config.toml
num_hidden_layers = 13
hidden_size = 128
n_experts = 32
experts_per_token = 2
d_expert = 128
d_shared_expert = 0
hidden_act = "squared_relu"
moe_layers = [1, 2, 3, 4, 5, 6, 7, 8, 9, 10, 11, 12]
n_empty_slots = 16
router_score = "softmax"
normalize_top_k = false
routed_scale = 7.68
balance_loss = 0.0023
balance_bias = true
init_std_router = 0.0106
lr_router = 0.000422
num_attention_heads = 4
num_key_value_heads = 4
head_dim = 32
vocab_size = 2048
norm = "rmsnorm"
norm_place = "pre"
norm_eps = 1e-06
positions = "rope"
rope_theta = 10000.0
rope_fraction = 0.25
qk_norm = true
attn_scale = 0.342
tie_word_embeddings = false
parallel_block = false
extras = ["capped logits"]
init = "normal"
init_std_qkv = 0.0283
init_std_o = 0.0
init_std_up = 0.0283
init_std_down = 0.0
optimizer = "soap_variant"
learning_rate = 0.0044
beta1 = 0.95
beta2 = 0.95
weight_decay = 0.09
lr_head = 0.0111
warmup_steps = 141
schedule = "wsd"
decay_fraction = 0.531
decay_shape = "sqrt"
final_lr_fraction = 0.0
batch_tokens = [32768, 65536, 98304]
max_seq_len = 512
doc_mask = false
train_tokens = 307800000
max_steps = 4873
dataset = "wikipedia_en"
Below are experts of layer 5 (counted from 0) of a mixture-of-experts language model. Rows are named router (the router's row for the expert), down (a neuron's output weights, with its number) and show model dimensions 0-127. Each number is 500 + 40 x the weight over its row's rms, rounded and kept within 0 to 999. Numbers have three digits each.
After each expert's rows: a language model's description of what the expert responds to. This comes from a sample of Wikipedia text that the model never trained on.

# expert 26
router:429482454497515461462399545570480510559444518539523451521490469516534524538479423467505460493494524492541524514447522537456484477425481509451465497489514542592454476566522414495583442523555482483430500508478482513546526554528502498523499520500461437523542473398502509502515493506519471493514457493462430536447526497480489465494466550428506590419489478473480475509453588454562501508506
down2:509546517481516502457500564516541436474516470412454554549520528469481473553454476480458585465517448450514477539522578440539551465464535504435455498433547468520504499454489531510444485505490504421569520440505460468493496547483494442518444499445440570550526537393519514504513490449510488533526534498505538486550509499430499426515445519529545512552426492491506478493469480611517514510478
down3:514451447530534511499519489491482463549508481501494514509488550498444522502453527474498498435471573496578541495491455515575578528535491470448498522497483528543471508523562386542496532587490505622538541484456522548434544513472525528507577469440536462521478501460415483501524569498471470509518489456432540469524512504498484538454500450540441535449457474544559473487513476468395508469544
What it handles: Digits in numbers

# expert 20
router:521522491467516465553502496549462623488451435523444502530476453456482533484559558538467526449514523461478505552431559482447463482500498415486548433481502498520420546447504564513442504516543477445536522482505517514497428459476492522448527466495561476539555499448540505485431515499507470498500448525553456507561570483473497512527516506553495454494532547412504512478458465481451443396534
down2:488493527537545558487473488484449457507464562446492483486572455437526535406437510545484447538400489541512597474532587512483474525518465550540479515553513465500526483490421477467475479478456451508500520538436478482493383498533464455542530547498579488445469503499524543456462487477515516480477501539517492448472443535530441512457512507577512525588453552480534495522529514530447496505457
down3:519531519495498500505545501482336525456515509515457494449489508595455476516477537518514464488540493527421525477494489424537495497543534572529480468556490468463515448537450522514457493544555525481481544615525544558451529558543493471519442484514504487495483503521474500577455435536398520531502502526541491495512460498528453531509509453498454517562549490502518481504505429485572416455503
What it handles: Word-final es, le, ge

# expert 13
router:525510431604506530505507432527460482490545513479510464487554544482473558504540495537486599446518439479573585466455496485452475540528494472419491466479496475587531528526526467505540508477572406484427483514473501440484530520512473529425517505444557489536483466464540539512431560473474506460497541494506553586476494475492431460535583476489494538484538497524488480549479551481456507495458
down0:481535498517552521536492431527502461469510515482495484454470571493453534464504536501438471464464426499461504417512460531480485522475554490484426496480494473487500504530515564497567557552608475530508509498511472495435475491525532429465536534460443465497496504423446469406479556483473510512445569475564474502540494473455473486482606444532470429548475550514479438539437450559530465489534
down1:543495531489473523495499537511516465467443470500513544575526488550522551506438448505494459469449574461453497494521544505548586484511530498496473533473454488523523486503483476430449488474550534507519493394476535434541480465478502551599490515491466538536569527571466489563562587457474445521566506484421453511540510499440592528463493467505512513419458464522528535479490433468477488469552
What it handles: st and ost fragments

# expert 25
router:441453504476526490473428517449576507564595530514432474511463538488475441534501532441456488473485456504463493491448439459523514492521512524521524475474426538535562505481480510452594500510533523493547488511469449550528421487492555497564550492474557528543475472510494519537461540520497474406514515531542555490532482472459484493488477480515476478381382495487455480511564534576522546504519
down2:477490495469483547536496512420456518480430484467490484530492521486560484497539583643494519489571526476558468491467512532542502508507478510535510537473544484556480515507609494516561480449559441469489502498464475561474494495534471508499508560533533540554465450528472540440496477522517534547545500529448450539509527441514495494408471521483544426474509529445485387476525423493482524537433
down3:495499496545463510488493476505474480507508534466542572513484474485518465510520517573439497506467571540512504541373534418413498480513506515531482485461471542467540517471526515496546528495499516525567547514494517522523463527496471515492460569451482633502452523517478450501391521516491528568482584528458577474457523478550517482477489445447526468437465489452502521463489597507509508585465
What it handles: Line breaks, structure

# expert 15
router:514489535541503507518505480531495466475471488617472527537478494582485462521441538486520507581514519614505504442542470545422480484472485520441512521491493466455518486469464448513471487464441527509485439477473482539487439529524565550473474538464531369516528553434482466545493528511485455488506507514505571512577461532562448559484467572491539473442410495493521545501535482471544526463494
down2:504460457529441458534442464513496567502515497413503523453474494535529451490548512589497467560583475517488459407492520507485519453446502532507575486506462467450471487526527560515509588484480489474534502437504507497458455486599474459485511509514474519474523492500544514521506500503469459482544498520520526509476527604494460535486426456483443508582517479593532496548533480462409465592542
down3:498503453413400539482507513504429526474528435520554445470507410471524525504542439519467541510437494510585485497502497510475513527549451479492541488465486507490501552530453531480435554470510567483535509460511499414467473577481554466487442507523446493501522485504460490469519448542480527404489525511504485486491454468509537482565421411534571526507511534523490484493470585505574531494418
What it handles: Leading digits

# expert 31
router:470487500503541536591477491565528458476487517528534486540532475513495428445435600493475593499542466515542521591446462479513527447486485511517513473554491505559474480537420537486473515471474514439519562565539537504487518535531449467547531545426470448480556489428539513446536518481500514553503490512544600494530490453526541471485500498509488558510510448452470479504516477600532415538500
down0:516499525517461464555459486515461472493534555405535467496576473544538484415479502580450501506508525510523549489454583476514489532523549611486532458474496470515544479448505506504457499426501499496484537449566499489477528523519487513523447423542538539494499513481454537468490511557489496579454569506537446435415487563514552543389509524512490487490479531515500483515465512563404509543496
down1:536468526502496537485483523488518444482475445483548520495498499549544496479404536514518497498473419487497498444465544509533530580498479540588508471486434491560339520471530576540465518458496576476534447553536490490471502540514542552499427492496486497512444468442500495483556525491548494488542507418475474439529536461506463494420442501491542469437536561538504498437455512494456481495531
What it handles: on, c and ec fragments

# expert 24
router:442551498505480540497560534518471487499580519507572475480501513465528506461487436449483425497475486513529493489488564494585493452408501447498491477481459562536522544515507448474527500534460526492495452525511609478547524471472528569524552472454566560508620467411534502576459468470514553452427501501526499446518465531463500521510555493526512430524515520450523543497444520453495484445502
down2:482521496488534461552497530481520463467520485481542502566503619465492546414528472464478495509535475452457455488489515522508539483459506456533436505483430522495556491479571485490468536510479516595446556443516496433519523483477496425497505603544479443482444585559475463491535453525489459465477505496426438525486515497590545512530514494497494414446483498586530460503552523476526474541544
down3:508425503458432439530419561500506505503434490479465492567534545529499494511584471556486505486517482448519495492457539514466530454473514577479469550466517446508504454558483442464511511435444469483556441402580487536506468555564536528502516510543530512415499534554504498488517473512451477517551433522516569477507453470539481499470564536507510532602513489477498543486551591505526533491480
What it handles: Noun suffixes and endings

# expert 14
router:500521476477507588563535462518494481538400557485509505425495471512433543451420417564466532533483480502465547535507534479503513505523520505485546504475506402597416498527520532544507517513387516559474427493449495528466552501448505519496527515532492512505471492446470519514468547532523510408525513476531427508504483515485423539513506488459522531504443579480526498483468439487565479510457
down0:461475563554529547423589540529486542496424454510490505635478471473489458529551546531570467519488506456527493569500540495506534504514499452515533547540455564546506530470466479521520536446526474506551483403558544431493476521504495558501488465445514492540497528504487487526519474476495426468453539419484487484503543503531526441524440490559580471473469511509554485515434510541523522480580
down1:466516501502548517542567505522542488463533470490515478583526540511538514559521509486525430514509440412464536520512534461567594471452522487488535525387540506542535499510452441534481489524461452467523481372551531488558509500530543526540482498468467497506592479495474540470552480523442513462577488605497495523457537490562502492534537500485520496476544525436501425476524482476453491454487
What it handles: Second word-piece after d

# expert 8
router:483551494468442476524424570525520481432605456512534469438537502535584445537502415565483493503547466539502468547428552514432478531501488508424546431509539462434546506515480467534467504555486517436479440530418508515449464501502515491561525429485480508503519523492505495531536458545465499561497500489504449562442518514498509517477478490603496457547499488505530484484554502572469484488549
down0:545529474483567461483457504508507424473451451475457461517547508451518533503521512480536495451422484503509431528516504471501540456510494499467513540493518452527488551509592582472430428557582448485508496378488430441498545452528492506445432487467521531515540468486527479506529515478570440534495554462568475502547453489543569453467502489474518475530511594506476520509469503523439439521530
down1:500499442428488485552547448594519572513440484498517463525517516441478514487450462523534453484503395483431469511489468486493534532431526493500428477508520516511453497453462501548449497532518482481475500431548532521527509513560435561478552524543461543544524496540543543525479508614447502528503530516522508541503522491465514580517522544557512514576488453497480584519569554578555492518542
What it handles: Mid-word suffixes al/ing/or

# expert 4
router:500520463438550507493584525487487512508476446550475521507493439467509527497494516504473493586464473502513522545461514527519503504513466446408496519540530483521531474499506465457468544590426485540445543545421463531494480625497493475459425452556465452496507495468431601469526522469523527489513512517469515483548476506573553455522545450561446565502475560513486450533413479520447484513474
down0:469530487428599509490467513492392464551577542471488632523477574466541486461501537485572522516431498446521436499540466521441492522484455494521582523543502526479502472483514472423506550465486507475478591495457466464455552526619435462494499515434457510460519513486506492456522500515472526525491495534533475513453509423523515480479465484507497440483495492487478529447501492509469544506554
down1:554549523482466451509444432538490492509439467549531511524487466565509475547509563484535551563504486459476491494519536428402501437503621525466506483494550495489465513480540547459532545562502497540469491452528569565397512476518503454521389531476478489493495545527472459545529493512509430489525513586494509536568447479439551541484530479489453496536505553485500563440488503522482489485497
What it handles: Capital letters, acronyms

# expert 23
router:454492482549505563413534469529480518523567476493468517486524543517493515543478505497481504582523508481464489468569498477542529425447519497496518508469436490575490495453497382498503503564450456499513482449475494422525488534522518544536435419493473410514538537567512490466537457463454526508522497559390468471491535517444508492437480544536545592509509549524516457483449542522523539456458
down0:505553536482518473518520519544454503503481510526588547539478481484423467529495403465443472531444574525489417465470512526468469549483490443456512527493467441497498477483496400471497450486429474494512456467384482520554454511437489539436429544483474460581504540542500472466425533470544466474557506540488584499478529494517492497546457481509520512457522472416543464502497513550490516524541
down1:463565512508451452494428526468458474487416451521482528513483577526437518468530491539517551487546532526606456593561501401460491503494549517458502496477560493504457536466497527523458504491548418421496449490480469467455487542600495519486554523464539488460503524490571538529444501541506451524521515527429410500470472512516459502459546501512474556494531537490515531486487475471568563495495
What it handles: Whole common nouns

# expert 22
router:429465465496563453494446466471440471492563493479575568516501520451467491538497527481486462531507508561475561474486542491458526503565468561514486561484498483464462439473499541503514407470553531532537536511526547519636523490558459498527534536525537493494475529513542497543548578549536473490472560466490446503533570495561534549452478473562486467522481530520541464469583564485523533509566
down2:553508493573469458490494495549468464506524588487493432404495505504564471486446524507482469481484489415541567470493446434442472468532488543481424547526569475511505503450443531503482574464420518428526483537475481480504542502487493489428424551455462459508498544538504531554528506478456570429495609503455524515515498510509504498493532447511531456449546492490536561482515491541464485557538
down3:497483511527517508470467457535511466481564498501500460418499523528471454479476540548456517568451471486549479395459552486578516433497475490442575468456423480509479478526555461547490470472523541534501491482487450506468490543553582529521464497524514526491531514481489506495468533514522558393450474460502522466473515478469477395447471464512495496458461501426405428504454448501483560576482
What it handles: Prepositions after nouns

# expert 16
router:448481451563489551417492468503503493451557493508527503476428491594523525486522434473457527448499515484482482494542490528576468451537515485476496454506491542466470496513506495492510453495596491512465486504436550481470506559459485482562556524537497523500469476517470514537476477467484557412525448469589492424491523589415485529449539508418477478492430615497505542504526516492418489475503
down0:524441491496473511491511442545501491416488483530547488493508486511465534570525460506574485460518577486570431513507504490471514481464583496439463555500466492550439525519488450568544560545546506449492496403476448555467450482447475545498607544526489524611446508472586490508518523418515456470481522550504559512524520511554526492462451536484507497500550502529446475551473464477492528488487
down1:494515533547477515466565454558519497453501450510486452533447491442522504587502513493506492520485508451490478447432485570547535485514519469470542561431412481434544516517473489517485579497513528437580493489439527502478507534501452478516484500543543507478517579461421524438488434469485561557501523497544508530448465430417608475512425483514533480472473516484543537492517449484573484479529
What it handles: Word stems after openers

# expert 9
router:495513492434434521422459420487556512499474541496483535505535495509426526481465532518500444573559490489457546539551531549477467562449512475517528528486497452510421449491502465505509489574429516471503564534549490469569455497513495492512444439543546483493514486543481489522520495497533489523538495495510596578519427472496484541534517491429492519516386537486516474542466530514437500374502
down0:490500491469557549500451540519480495477519582449520530516524421500530476483474517583459478467509569510509482525525520454489481463506525509549549487538520474455483528449554492522443424501478473450508476489498501491432468487549484528458490497422499452398455457472505506510500504546538473550532571547517494546478525538476449647582455499460511539483456433409538512456478543502456534495565
down1:505492465541455494457491471471495457537548547468531584517409568428485392568528503456526527491463559515503499441501506496514479476548466513510461552522446519513544461558544572553569549446501505555563439491482497508505432427492485481499488517473463537515520470538527496490497466546521469454504446463515485489560562496450572477434556511488514506512492403535493453495559541496468512583519
What it handles: J names and word endings

# expert 2
router:520491539554510477514553509508433526452446484503564419500513521487536473489475531533541544522565362487468451556488491499549481516515484515437496501501493503459537480439497377503483553428554495509469489517409523502544498487528489490436496544472466429462484479519484540427533551512510504461499527491502480427453470533451446471568500539477523533491517591463481562449416467532524501502526
down0:488481529517531520516534506493417506511428438483441578493420506437508478514506539525505549505555511515466490521534481493415545591513554547514491533555510582517596530469462478425435518492583502500503456429565460416565513531495546447500494490534464522481473474559536512558491520514506538504442521555455563530519457508492500463482468510531485538486587497470536510492557483479572512521502
down1:506516492513509528480485490539487527470502480486478490462418464441476535553522455511566607470508516495517472485510505478495502537484470485529497530490495510529554481480521521469483508471442538513514458405460446449509437539455380493517433544442479512487555600551461453510540483454507451468498493530504596454502476465534447543368536496512557490444489527552517523486461429533536526484562
What it handles: Short vowel+p word pieces

# expert 11
router:516463537515541459491524467483462521494442501512451558470463428463511540528431471517492516466527509511535590464543470485501549589431503517478513457489507547544492461538487457574477523446440453520492549515556516500498422436447471501478561493537518499512535480495525561525532515407490529560469518499442480557500515486552509525391566449484577577466542542502475557531424479497491504529460
down0:470471527446544467556503429472451476535498530497537494555514494512440515491555519542496456533485468468480502389498506501504554513453504594481460444503520515528436500516533502518414477484483534504523458422539421520445426521454465472516607494485466445547480493524441524505496539452477479541511481475502479491475479475569505550446520553440462405458508422502490461512509484483441458593496
down1:493471576502447504478547532473427453498454527488585490505500480513504457518483494431501547523426499519499474460508522475526496463526578498566535506569494504531569492546473554496446431461496510496597466521499466515508471516534439501518456499572541503543489514542459472413469444575542495487514464451540553534464436480577528507519535506490470390505463449504519418537531477441459493550468
What it handles: Single consonant pieces

# expert 28
router:500494539479507509507573565520510474512480539551502536526485522478555457550483483518525467517497529457573539530476367490455561560532513488534469417523502428461523434545512572517592487499474420478529448506521472531443482465528518455495514470521500476474414478431492524484501494456498606534478464505486489410445476498536532490555462479509512488513448549494510558455471524555557566520505
down0:515459495510475432538511480489453508562563532504470508487507491499561551532595533471517444551462414422502483528557566466474425524461500514574486519513455508519498460487445552513538476460443582454462541428462518487489440425482547540507515442508566487476512535498515463523480454507521454508475545534575418514488535465510576538488532514486483452454456535442582441512506494494514504546480
down1:470402534499445596526408480523479484506456579478451493580551538550567535515511516543478502455444510532492474519477443493495481502491522519428487494513456513546491468496463427565492460494516523483434460509489490482479510488478462506460458530548506422442530507554445545565540547516463476504477531473399492553482453478462522506583457443471477519480480500539476512487482565459567564465545
What it handles: Commas, conjunctions, vowel u

# expert 10
router:513479463521530503424542528489501515512466501559594432469472539504438575506512533486510504488522478496454470611479504469510480497497476417488513494494509500470520503450470531473491516549574533533462481505401547522538500520472549547532519513546454449429480517523472507508420540449440485494500459509555594597526470569508379506439470512502484451527539559542514479515523547501483458506530
down2:496417421498563512510452472532491476476458534506491522552537501492490520516550532430522413567409413535532536451516458501495540457478549484512505519545551487467485576414526459483533487514487518542484482479420409516468473465488463504480491483546542536515462516502553456480494455486480568474527511435508539457551500479474413511462396440487518458454440443508526514514468473480466527450509
down3:496515481558491527514610520452490506545490521517509511529542520527412585476520447531608473487449553521524566456427449461509500486459481511493505463497509542571538529437499502493443470523516519441561549569418467494473488538434555494463450525519520546495451450540511494538451502500504516519566517496517541489509483413519495537483525455550486505441486461526521524517424520462412479533432
What it handles: Opening brackets, quotes

# expert 29
router:475515481590490550488489482500521565501506509502551438510535531523507443496483439519515412478516513519540598534531524483560513549503514459533488477561498553507459527479518537469517483594491540537459543510522460496506539504477503512487469451442493484469482489535522533420389534489508480564450524492512555546509529555478550521429496438529533583534424477453526563597507540474496478455418
down0:451544514476533472504463505515532483542598486569463441474472578551401499515476471497482547521470535568471539479485558465544541546478537601486508559456545508436513481591550481526562496501496569482474481462560469526557560511534506534483479492480485471487475511510535519442532579525449516557429505426518447530499494456484488547517504482527462533561472549471475523507561488509431439490507
down1:498524457502510539579533475564478544477487510485506587490477483560496486613489589515549493463520513486516526430514491488460460474512499480491481540494464459482470475455496524503480521541530535484460465472515522423499492490561557531482422615532486525559523522482456543522466506479448486421490511516525523583485483503505453521532463467441468439538494472569450534446446461635488517455498
What it handles: Mid-word verb pieces

# expert 0
router:505553564480459580534557501523524457543534520518564526480516487486553484500486564448503464484498517495555437476520539536488488500474469466503477482461529509498492525545515525455554550472443557509523529586548472543467514603440503578500441460557581544537556502531521508587436499504481499500521527519500527472456486590492498599512566497495550529463463547442464545472520525465556505567539
down0:523453489545479486528523434542508503469520593466533499572537480436520493532526528491491417408574458500512537568492530530510512453515496585563467534526562496428454568486487482508535585474487474475434433432547499475496475486510496485559510517489500586445511548463486496523484509502553528517559478526488509530451493461512534504542485490548504461447471517351458527467475498528465525489479
down1:491501515494512513508448561458498540512525539506497505514446445491511478554572539467510498501494562513560505499474559516451524502618528518488508517425551489528537488543521473462525532490552539435516527526561451573506480457450520527492487553430462468464431482543521485574520553485461492529568534455573503437519400486492498511450558435528525444502497521554521477389496429480485552529513
What it handles: Line starts, capital initials

# expert 6
router:527517498523476539555543460476526550480489536507514490507526441578453429491492512494472489485499430446502449456450501501472550484512485471415501456535464433548540499463526530586550498485487446522532605522555542478559505486571586528531571528451539448496491498407496490561498519525505476522491473498491480531557594519500503477542536544499480569542530441520480573496475523548406486499520
down0:518541538523473547570478535474508554489470416464406371490510495536476522466559481465512539539538549539496476447548508473554448476509498473499502538396460512569480540483440516537605548528542522565523497462502433491502507537505468511484479553467425495485549574468473505510492540484501543501542486500504555470496512496395521465441517421464540486500471519467500504520454505458526516451499
down1:478492556514548543436452490529502487529506511441423449496533509464559524471540516505516522410545458532466520484438498504530505521543599543472497510510442544473501481583464540523505568516571557564503555553475551486499538447504425403458501519531529454553534524474529493517557488543509476506441571509478440512466464440545555454514496494426526425529470519481492459465501498502510558564498
What it handles: -at/-it/-et word pieces

# expert 1
router:520463505527482463448554514485512580531544487503461472494464383495515513524492515560514480477631517511459475585561560511507473524557524479452482447529512565434474407464526504484540515534556457549462477535497480428478507459490555463393456425490509464505529509445510500514512474542465516509487489471531553483569462553547439498482517451514480465461500465516469552568503485477521485505452
down0:482504496529515471583474461464514571528538518479549519463566466456482443540501476532475465455525478483539464455445504529450517526420483453511523490473481494523559526477574460528471441427506494514575518455425534502452393543490525502419513522509531504524466504469582485494501532418511510491509535437553549522531528549547434514491536496492514510497538486481499483394588581472550545487492
down1:541509547503516485532498543426518569456426524518483544504486479483660532561500543565495491520486490450537528526525466433550475514471511561476548475524473506475506489485475568501460455583508486521464519554570495581474508496531505456501513541562490510521438560479455440457484410521526546550488519543496508559534414536472535490533557462512449478533529495472446519495459534479530516446477
What it handles: Mid-word consonant letters

# expert 7
router:475489507544448526568538396526522532483550557515549531526498484460479544498504396488565536529468482482520518543518508476486519546497509465542484478511506461611425475457470443509546496449520527540533566506506507489514530493512519504494465459473448545526536477488465480480537514523480526530485498452511505506491410492486487403449530512464488495494520476452459573469549429521567488347433
down0:521483487522478490504495584451532444494454431484444457459510530474509476572501483489481509494546417483487528479511525550512453483473529422558518504526557484433484534568516501525491489510489515481555521439548542476504583512472482536501516492448523390433472527452582435537517446495515486506477424550519577399489502524463489456500485478470431426564522463510481515463520484495535490582443
down1:468524443449519481517514549580565438512473504465516516489491479507489511549414523592547603476539535500517451509507491479486528466465420530461521486524555562538522495512482516400425494523540487455490474541486472490457471527532460513559472497477490542422464521479565460495455529575536517488507506507500478510533564495534617533419542472525474547512526534432465580464483462526473485524500
What it handles: Mid-word m, verb endings

# expert 5
router:499510442549455505492520496540534527519515483483523430501513525535447520500530483504465493525442510491435442553600465525479461537455505387480481525439474422524486529450492469519502447489572510439510498496532529465497474496474521511473602476525508441550594504551542476418547512528459545439501472536480455506576615509550511571438467511541531476514496525479436509475486477523483521452512
down2:528546530511507586431575564509499461478483483466572530561521439473501478510425522497545475468504480479480516450474528544556529531462532501550432524508572524500560503492495509508470469470519521529574475521520521488490466464427463513481491544592492511436504499526496566446505458484535456500489538516519547489441468475485614513563546612550504478502503467578515500458532529462597543502520
down3:531434522505488490506454555471495480491483521471432501533573443562524530567564515500542509479443483487470512520463410472470517491538503482602496468440498511585476496438546481532550506512517524532523471547510447541546487498511488522493587564554503421536503560486396524536435479457467524519452527427490471449532465512514485494479475490495523382537470431548477541498466506505495482561530
What it handles: Plural/noun endings

# expert 17
router:427495453493527519498450482487491498449515424471495493513520485480485573409523552576479601477536488491462471463551484549504352492529482458494476554484510537503427562450500446456482460536546488541536466516462495525468482524525512502532484477563500511412509509419554537482557524461511475526522512497515559553478532478481379515523542521578520449471471501508460495484516453500493499507446
down0:516494531465519457477444421479534529541547472543472493539535518446588460423555510445455488499492528537502456482516468510500530502522479540503449542488558523498503494492553551558464507408509522422501474429531510517473603518530469576427450476503488537458426521485446522486527511498556529582458558526498509468496511488430527536446522485517497449522528507449518428495562404532511553531475
down1:549509539545526527490456484491455520451540559490503499460466478490498463464527537493524460533524520487533402514589462488468530470459533511558487511517477548560423524468499569499457467521577503452448470470455450509477441480462422495455513504486505563449527552536481525435579555476570424398517435485507517436527462500491557466538527550510560466538548581506474478464524532484494490486474
What it handles: Capital word-initial letters

# expert 27
router:520501483513540508422504555496437507462502426484450485462496515473532602500498540576599467471578480466483541497443514470471496539533493462516487558546416403500463541495490514489473523459477419499540491515571562491498538486438621548517577487474425435480480463556458488486556527545496509500541526528493527489472464526512493491475556508530482489440450514535485474488530529453448491514514
down0:563509420515516476515582441555522527500523417478526494460489472501523515524431506468525543479457492523541468518483507433469575488574469495489459542505458564538551470429502461433423553569547510546479451458570495501474507484523567544468458530482461523461487499500430481512519511539622486529439481555512489459552459450454478471442477503466482462477545491423485544527522486542522500482469
down1:528463485476498542497478503496515510547560573489507426531498536503544405471484491525540440442497527463522582453362542497526482460497450530520498503476521483489530450511542539489417513495510474509521453533467505549471483516430473491469535592519527552483491473517516495450449535371462501459512553471502485447431460479592552486561476478455517469492537502514489486415504462504465477532479
What it handles: Hyphens and list dashes

# expert 18
router:535496549518581518551494461507504480540522405481488454498434504487497486534520547458593546514470501468529554487446511443538517521491462468447468538486475524435446420556488552551561561536574526450516493467394465451572500501462492453552468421533494460485492501536498502471586477534508542453491410517541488534534533474448492535547506453545474471530477451474533520456527485465495510466500
down2:562502476584553503511503481467528514438528518506525527482513403585539463510448454543467472446523448506472479527481459448479485512505512518466476513498510544479464462556470475506560449512539531463537510417524570505556514515510605510474513490463393406486459459490532528488520512547511494398527490476464509523458495473542472368485475525466527542568493525495488560492482470558528474525493
down3:431518465506405539497455497488474540514557616402509498517499499547511437575487520521488504518502528484506479459563517482498531523483562543513541484536482469482488497504479520416549505480540509520472566479522545456483522515542456552464483480458465490396493519492562525481549525521469515469512538526539538524495392497504545426506513442555593544524524526484497490545561487472605549529477
What it handles: Sentence-ending punctuation

# expert 12
router:490471539476520440462496536540471508517503449482476524469516489457469540494462485554483566444491521527492539565518467513481457530410465481475520445483517465460526518495454445477527489496524460565451459453495452529428455547528448521464456530480461469526532542520503512475533542490443452453518417469532528452438442538421471472466514539486559444473448498501515545550524500498515326514437
down0:552486548497519569542495515562527485499461464404515520521466500495522451513511525494525484564481543464519474506553525473521506494506520516496526473388508523526499495473524597505425426485563472448470459441451554399532486468459513518617488503497464481496503487490511513542488549481446473501513459442457517493503537441522448418573450487474505490519549583487504495441531465522529600493460
down1:554450531500513515541491536472493511545494495479412491543530503538486565539493432477517529464545468455518477501495549448503505551516513452548556541501497567508532528536488472509426593472447496469460560498524418564518453531387551506486480517500441484494545548552426435472483547438527460581525463513526555498472481512474514443506511507554514444491511426511422447552555497514503529544469
What it handles: Second pieces after initials

# expert 3
router:451537497576464517452553549509471512494475521565569522513519542510525441460490366436521599505468512523518499518538553453495540445532518511548510524538470488486458476568469495459505446472510555450558522588431515443540493482477493461514490474519485517515572499566445452498507485515477500497515470530536467552449499461560530407541486489471472492548540479535519460590464456461484559516487
down0:532470424460461472503516587493589517471474502479529450518546510421501479528553506511452500534485549480509531513460499543492510427474489526508549539514559534533479570593516581519531451494534504500514415510460535590522468519465480506466472503452511555515367496543535455494466520498561469547546486475536478514508473442611485464492466492475542547556469530512513482518478563456498509469456
down1:486468484468536512441456412485485538489508523465542457516477523523496477403457603469519578474526474568452484435521516487482523545491464506477457435559577442474495484551501546483539488532479484524507483516564599493462491503573433463524486534483477558519463499547448486445547484448500476482513520524506512594500499466552447486511532560458434481454509432456500515494479484541440567464546
What it handles: Adjective-forming suffixes

# expert 19
router:521513492418493481532456487512418517491466484499535456458509452557575452514486467491532532547532430579494475542585497494508482402508468534470564486499513564467454474542508538526487521509434438563409436491496517499485496620511491502490513544564513437518496484508474504513511514480450507448553499516497489492534587524458459527517546465563548487504495450531509407543549486526558478543534
down0:502507514501468529495519476468595524511485484553488536517498492479471546459484449458471522500493497473508460524457564463502529465444543451505526524470459453524451479455553498533547489424469572500456492483502553508536466443434478544517470547406468567468526537599458454513375508582468532541488531506473505471496547446501565467516534454533428504535474496491522495551485604444490508523436
down1:486540465487504498559505469513554500432485497471543534454468499544470498548536560496515484467519461504440464496465481446534441517462394568477531605506444534627508572521540513507433499508456541504471527448538519488523522481509560484498464485469408460480485498533508538444467549512500493540474511483517556507534497513453473560393477520537551500442473544548482426489491530575518460525477
What it handles: Syllables after capitals

# expert 30
router:540559550528449515507468489478529462493552459507428485505535539473496540482506494497530478467475555571475446520456533542475544503591504513536470524544529483459517508581493497501545484509439489431535544478474495495515522445531443460491587553515474492484503440539512459463539570422525465492503402514483488518589516473529383457443572509455467507457483475514452589487453559478484536537506
down0:465527538475501516502460538475434489494424551524451545554474507477458462458476537478528527524579472463441477455494449426504492540498517530490498465499582461471467508562615545470485493397494527488461550509476517480472480514446532463456497460435465400468440377481449452564479525474519493452528415511518486487461491539489505499489535502462465498514515446505449508462507473505449487539557
down1:532475491464505499498532526452448533493483549539537496470455448527537434502452486517580520477519479508515490499561483415501519507516599452478456481500470442578563546561496556572494461516490508509532452477489555485529533584461524460511448563441532532522582463488495462475476656483494463480486508429451527479523500465573506513428462446466524515462445465522492507488482486492480459486512
What it handles: Articles and determiners